config = dict(
    d_expert=240,
    d_shared_expert=0,
    moe_layers=[1, 3, 5, 7, 9, 11, 13],
    normalize_top_k=False,
    routed_scale=4.9,
    router_z_loss=0.001,
    norm='rmsnorm',
    tie_embeddings=False,
    grad_clip=2.0,
    dataset='wikipedia_en',
)
Below are experts of layer 9 (counted from 0) of a mixture-of-experts language model. Rows are named router (the router's row for the expert), gate (a neuron's input weights, with its number), up (a neuron's input weights, with its number), down (a neuron's output weights, with its number) and show model dimensions 0-191. Each number is 128 + 32 x the weight over its row's rms, rounded and kept within 0 to 255.
Before each expert's rows: a language model's description of what the expert responds to; "comes before" lists some tokens at least twice as common just after its tokens as in all text. This comes from a sample of Wikipedia text that the model never trained on. Tokens count by the router's weight.

# expert 4
Mostly the word of after nouns like mark, lot and tour, plus determiners and adjectives such as most, such, many, same, also.
comes before: " the", "ly", " of", " c", " a", " s"
router [146 155 135 137 136 171  80  97 152 171 134 169 152 158 102 148 181 113  67  67 130 125  66  94  68 129 172 112 134 118 177 113 165  85 120 145 109 167 101 118 102 126 155 130 127  91 134 125 146 134 110 182 100 174  94 187 118 105 135 178 128 102 111 169  84 113  81 170 153 115 138 107 164 106 131 108 150 155 100 161 114 155  95 110 189 109 132 112 171 171 132 116 105  58 159  64 117 125 146 103  94 142 102 140 132 137 116 120 182  79  73 163 109 174 150 167 136 126 133 107  78 119 148 109  68 147 122 136 139 155 103 115 161  95 142  84 118  90 163 161 129  67 124 183 156  78  82  76 114 183 182 111 156  86 128 113 104  93  73  94  98 155 159 155 101 163  97 142 112 110 152  80 120  93 134  74 119 137 152 171 167  75 100 147 169  76 129 155 152  56  98 128]
gate1 [ 98 128 158  65  90 145 166  42 174 108 111 170 153 124 118  92 185 148 146 162 161 124 151  71 135 134 150 106 136 153 133 179 123 137 121 107  93 173 124 120 102 128 148 169 135 157 171  71 129 138 194 124 124 149 138 149 134 115 180 142 111 168 135 104 157 167 116 166 130 167 172  66 180 126 135 126 150 114 171 136 104 142 139 132 136  92 162  97 140 106  79 116  97 112  97 145 101 123 132 112 150  92 150 145 129 136 134 138 189 109  98 141 162  97  91 123 119 110 152  98 123 138 148  84  96 153 178 127 116 152 138 140  57 202 135 161  95 165 197 110 126 129  91  65  93  70 156 143 140 109 138 161 123 107 132 173  98 117 149 105 156 122 163  80 158  95 162 112 151  51 176 119 162 141  84 173 135 128 112  94  51 171 107  74 173  90  53 180 116 116 182  89]
up1 [109 136 108 203 132 111 180 140 135  96  72 195 193  91  93 129 196 133 144 117 110 135 126 126 153 132 106 172  81 117  87 183 154 129 134 126 143 107 130 121 115  76 138 144 115 147 101 122 108  68 152 119 123 165 141 144 134 165  82 111 147 178  95  85 136 126 136 154 108 102 140 167 114 112 129 103  76 183  59 119 157 182 124 145 106  82 147 104 202 157  74  85 200 140 119 128 129 156 153 106  73 118  65 107 147 140  40 133 120 135 152 135 189 117  82  93 133 147 130 144 198 149 194  92  86 128 154 136 148 114  87 149  90 117 155  71  92 111 121 150 129 122 105  83 135 121 127 107 100 179  96  93  84  94 140 144  97 148 109 126 136 145 124 140 140 159 139 157 168 175 107 161 135 107 159 103 107 137 103  82 142 179  63  69 182  90 135 121 122  92  96 150]
down1 [190 128 138  98 105 137 113 108 111 143 172  92 108 151 122 171  90 166 155 135 143 159 116 122  74  87  66 120  81 164 152  77  83 120 152 142  95 126 135  73  89 176 105 100  85 102 135 141 133 122 168 140 137 161 147 137 148  52 171  79 162 133  86 129 122 188 134 101 118 158  58 145 122 151 183 109 139 131 157  93 124 139 164 178 165 152 120 122 116 140 168 103 136 106 116 123 113 113 117 168 160 118  62 162 100 120 121 145 166 162 174 120 168 147 138 141  87 157  78 203 168 123 119 139 122  83 106  73 113  87 101 178 108 134 119 177 139  97 167 143  89  90 153 120 130 118 170 135 160 114 102  97  45 121 141  80  94  83 179 152 116 102  90 179  57 111 132 146 123 171 118 182 131 151 118 101 130 103  97 105 188 143 114 173 139  95  88  57 139 145 180 128]

# expert 23
Capital letters inside acronyms and abbreviations, such as INSEE, UNESCO, JPL, USA, U.S., plus heading equals signs and apostrophes.
comes before: "A", "s", "S", "C", " |", "L"
router [139 163 160  82 121 144  78  95 147 133 135 166 135 168 132 194 137  98  98  63 153 127  90 121 106 145 161 126 124 105 158 144 146 133  89 161 111 149  71  87 101 159 143 130 176  96 163 131 121  93 100 181  80 173 119 144  95 123 113  99 105  82  88 143  91  94  97 145 153  79 152  97 155 141 150 122 145 139  96 155 109 158 124 115 176  90 126 147 146 173 111 110  70  98 166  69  90 141 174 135  75 145 110 102 152  94 113  91 157  85 101 136 140 139 121 156 147 121  77  93 118  73 141  97 107 193 103  85 167 166  91 122 165 114 183  87 132  95 155 134 186  79 114 139 153  71 115 120 138 118 153 101 143 112 148  95 146  86  87 119 104 178 115 176 105 174  69 139  69  81  82  72 141  94 134 105 127 201  92 153 188 116  86 101 154 115 178 138 134  89  89  91]
gate1 [159 237 194 137 146 137  76 142 141 170 167 118 170  80 127 119  81 153 123 120  87 138 133  60 132 137 135 144 127 148 106 151 141 138 101 124 189 108 113 113  80 100 149 163 158 153 113 114 118 158 162 163 132  89 116 191 123 113 152 117 130  80 131  84  81 155 167 131 181  84 122 121 169 181 111 101 125  59  92 157 138  98  86 137 111  88 172 106 114 126 136  84 156  68  74 156 211 112 148 134 155 115 160 154 157 190 185 124 109 104 158 199 114 148 104 128 108 132 163 119 148 176 116 151 160 153 113 100 161 126 166 103 112 137 148 123 116 111 161 124 167 116 130 124 106 106 100  77 118 168 152 129 108 116  70  92 100 116 141  80 121 161 157 151 132 124 138 139 126 203  97 166 192  85  96  87  86 112  92  99 109  88 190 117 144 108  96 139 126  80  91 118]
up1 [116 170 189  92 143  83 162 120 173 138  79 138 198  82 120 164  95 123 108 112 125 105 112 103  95 165  98 146  72 131  77 163 152 158  97 106 121  85  99  88 101 157 109 145 170 159 147 161 146  85 160 145 100 118 166 185 132 143 129 120 133 139 117  89 107 117 182 147 198 148  78 154 139 108 163 131 165 112  63  60 131  98  48 176 114  89 153 178 103 135 130 100 199 131 145 125 141 132 145 177 140 119 155 129 162  91 124 138 157  80 147 153 145 134 152 104 106 128 169  80 132 139  87 144  76 149 152 119 124  91 129  85 148  70 138 146 124 122 135 152 220 144 122 121 117 123 145 151 114 188  70 135 191 127 100 174  78  72 115  94 186 134 167 158 130  98 208 123 112 127 145 107 161 119 128 163  70 113 112  71 107 106 123 111 120 142 149  93 110 112 123 145]
down1 [115 128 157 115 131  59 114 122 129  90 158 150 107 121 102 137 129 106  70 112  66 177  94 137 118  98 102 131 134 113 100 134 164  98  94  93 114  90 102 135 138  94 137 114 102 135 150 119  85 129 196 119 151 108 195 146 150 183 103 124 130 125 143 126 144  84 121 132 145  94 132 118 156  85 152 114 179 200 116 125 154 111 140  98 108  44 174 199 126  68 147 137 123 146  86  85 204  92 116 169 101 165 141 141 179  93 145 119 160 135 106  88 138  95  76  97 104 177 106 120 109 117 126 164 135 143 163  48 135  71 201 110 132 102 143 182 151 177 224 130 143 117 169  68 118 177 114 105 154 104 182 119 142 153 156  99 165 123 165  86 134 147 184 145 145 138 167 122 156 119 126 139  75  85 109 136 165 127  96  76 115 149 166 115 132 120  87  97 147 106 166 129]

# expert 19
Suffixes forming adjectives and nouns, such as -al in Doctoral, -ary in honorary, -er, -ance, -ion, -ing, plus British, American, under.
comes before: " of", ",", " and", ".", " in", " with"
router [154 157 165 109 130 158 127  91 142 158 167 140 173 153 107 114 168 114 106  95 136 126 113  67  78 132 167 117 127 109 132 107 128  92 119 162  64 164  93 114 130 191 146 155 134  82 179 171 182 101  83 219  94 183 118 177 107 124 142 120 130  84  82 152 110  85  85 116 160  45 158  91 158  87 104 108 143 129  78 116 135 167 128  74 151  63 109 150 143 153 119  82 119  68 137 118  96 151 170 115 131 121 107  78 146 137 120  88 145 125  99 148 117 156 123 144 166 123 118 124  99  95 134 119 102 139  61  91 114 139  96 106 140 123 154 113 141 117 137 159 148 108  97 176 168  80  85 104 168 205 152 144 159 118 144 121 103  83 125 103  80 167 124 168 114 169 113 157 101 117 118 103 131  96 125 101 119 176  90 154 127  77  95  66 159  95 151 190 127  47 107  86]
gate1 [145 102  81 126 165 179 126  96 106 168 102 128  53 160 107  98 136  58 164 135 135  72 134  87 161 174 120 134 172 180 121 172 157 104 143 157 139 139 113 100 153 166  88 122 171 103 108 117 140  62  92 151 164 118 145 112  41  86 127 146 103 150 117 155 134 116 122 106 191 156 133  67 164 158 143 128  87 137 127 115 102 127 177 113 146 104 109 169  63 128  67 135 133 121 140 121 151 144 160 116  87 152 131 107 131 136 140 121 103 121 136 108 112 190 135 123 144  71 152 116 102 146  89 206 132 144  91  96 129 162 138 129 123 147 124 109 230 129 126  95 127 142 127 118  81 121  92 140 197  93 133 118  86  92  63 188 186 125 153 144 117 139 116  82 121 153 145 134 128 147 161  78 165 199 117 138 141 124  60 159 123 108 123 159  66 144 191 152 108 140 151 176]
up1 [162 136 113 188 121 170 127  60 111 167  73 151 119 151 103 165 223  67  83 120 108 161 156 140 165 119 166 164  99 116 119 121 158 131 215 117  77  97  74 103 101 122 175 145 102 143 107 150 184  99 125 149 135 135 137 126 143  97 146  89 131 122 139 109  99  94 111 138 143  94 161 103 116 136 123 149 116 108  87  67 163 107 176 113 160  59 168 165 127 189 166 145 145 196 112 110  99 130 131  91 161 125  91 136 214 107 140 122 152 115 158 143  40 115 148  95 114 127 143  86  85 163 138 156 106  88 185  82  86  67 108 146 135 109 152 112 157 100 136 104 125 150 106  94 139  89  86 144 120 135  76  97 116 110 156  76 166 161 133 133  92 132 139 172 114 117 114 147 127 128 127  94 207 148 114 178  86 121  95 142 121 115 181  89 111 163 126 129 153 150  95 148]
down1 [ 82 116 132 104 147 148 147  88 107 151 119  79 121 141  86  81 103 176 132  78 148  85 106 124 142 127 105 156 183 144 104 182 122 112 162 134 153 107 172 127 131 159 126 172 149 136 101 147 146  58 145 116 136 101 128 116 115 104 133 132 111 160 147 118 102 143 104  67 146 180  85 130 132 129 150 107 120 109 149 146 150 149 125  55 128 132 108 167 116 106 108 148 150  76 148 124 177 122 123 124 116 119 129 169 105 109 100 167 103 147 185 153  97 155 121 152 102 155 130 180  58 222 116 105  78 110 106  94  98 156 103 173 124 103 106 174 182 127  58 150 235 146 145 139  99  99 104 142 155 111 106 123 144 107 106 167 129 107 171 168 126 178  99 101  32  89  98 165  78 197 155  79 152 185 151 148  97 169 114 156 123 112 168 132 130 144 167 112 138 180 156  69]

# expert 5
Line-initial hyphens and pipes in lists and tables, and colons after infobox field names, such as Conservation status:, Died:, Type:.
comes before: " ", " P", " S", " B", " D", " L"
router [154 144 151 156  68 140  95  78 150 132 161 149 133 136  92 144 153 102  61  67 133 151 108 100 102 150 165 131 145 115 148 113 166 119 124 132  94 145  93 105  91 191 136 144 160 106 160 109 161 121 102 120 119 155 122 162  92  98 116  82 132  87  79 154 110 114 125 171 159  94 135 142 142 108  79 136 152 127 129 163  80 153 144 121 166  76 152 149 175 135 142 132  79  90 174 115 110 126 181 108  77 183 113  72 163 122 119  86 180  88 121 155 128 179 121 156 155  90 115  98 118  96 164  88 105 145  89 105 151 166  92 109 147 136 171  99 146  86 157 151 163 123 168 191 189  71 107 113 219 132 163 151 149 122 171 125 162  75 115 113 108 134 187 133  78 132  93 153  95 107  96 128 161 107 134  92  88 176 119 196 173 115  64 101 158 104 150 163 153  46 136 116]
gate1 [166 166 104  87 176 153 160  61 148 145 151 141 142 164 142  87 173 127 162 162 116 138  92 121 140  88 194 105 130 142  89 112 136 115 164 141 127 142 143 148 101  94 107  75 139 160 123  73 166 127 123 153 148 176 141 112  77 127 112 153 149  96 136 125 145  71 185 150 135 102 139 137 157 131 134  52 119 129 116 149 180 110 155 134 146  99  36 114 127 124 154  99 131 106 143 145 112 132 117 107 112 157 129 137 124 122 138 151 134 153  80 163 115 140 163 107 132 140 167 169 154 121 128 116  78 193 136  78  81 167  92 144 124  95 159 132 170 149 145  61 150 140 111  84  60 123 196  80 114  86  93 117  65 104 126 159 133 147 137 173 130 145 103 113  72 126  93  60 150  81 154  98 122 181  46 127 131 112 145 189 225 103 132 161  89 120  84  79 155 104 106 103]
up1 [112 100 137 117  51 126  92 128 105 193  86  81 101 121  96 126  89 170 121 181 138 127 154 151 139 157 117 150 144 106  91  86 123 103 160 103 191 134  94 114 165 156 162 169  99 133 130 111 116 189 167 125 100  99  98 135 141 164 143 115 110  87 130  43 130 130 128  39 111 100 144 128 181 159 163 140 106 163 143 141 107 144  94 155 133 217 124 126 155 130 173 127  92 100 167  74 146 155  85 104 158  89 128 137  69 125 139 174 160  78 107 108 148  71 101 139 147 147  76 140  87 116 110 182 128 162 135 160  95 162 111 126 136 171 107  95  73 153 130 108  90 136 170  76 129  82 149 141 158 172  93 138 107 147 136 147 116 213  94 115  94 160 150 118 126 108 139 162  91 119 154 153 129  80 102  87 134 152 145  99 154 139 135 169  82 204 201 118 134 147 161 136]
down1 [ 89 130 176 150 178 105  87 123 138 176 142  44 145  88 181 134 162  78 124 121 103 155  86 145 108  72 140 113  78 105 108 111  83  67 109  95 102 135 164 111 101 179 121 100 118 141 121 198 116 142 126 111 173 125  98  95 188 101 128 171 151 128 160 141 135 148 155 165 116  97 129 128 159  89 101 151  82 168  77 137 151 157 127 124  93 113  93 106 105 108 153 114 120 116 128 154  85 125 154 141 169  83 172 101  87 101 179  91 164 129 188 134 203 131 163  92 160 145 155 155  80 137 127 151 204 114 108  68 176 152 107 113 108  97 199 148 162 191  96 104 132 118  94 143 157  99 153 192 124 162  84 111 131 100 116  77 181  97 104 143 104  80  95 148 137 187 128 116 124 112 138 128 167 122 178  67 126 142 118  84 145 125 139 170  77 110 129 144 139 112  95 111]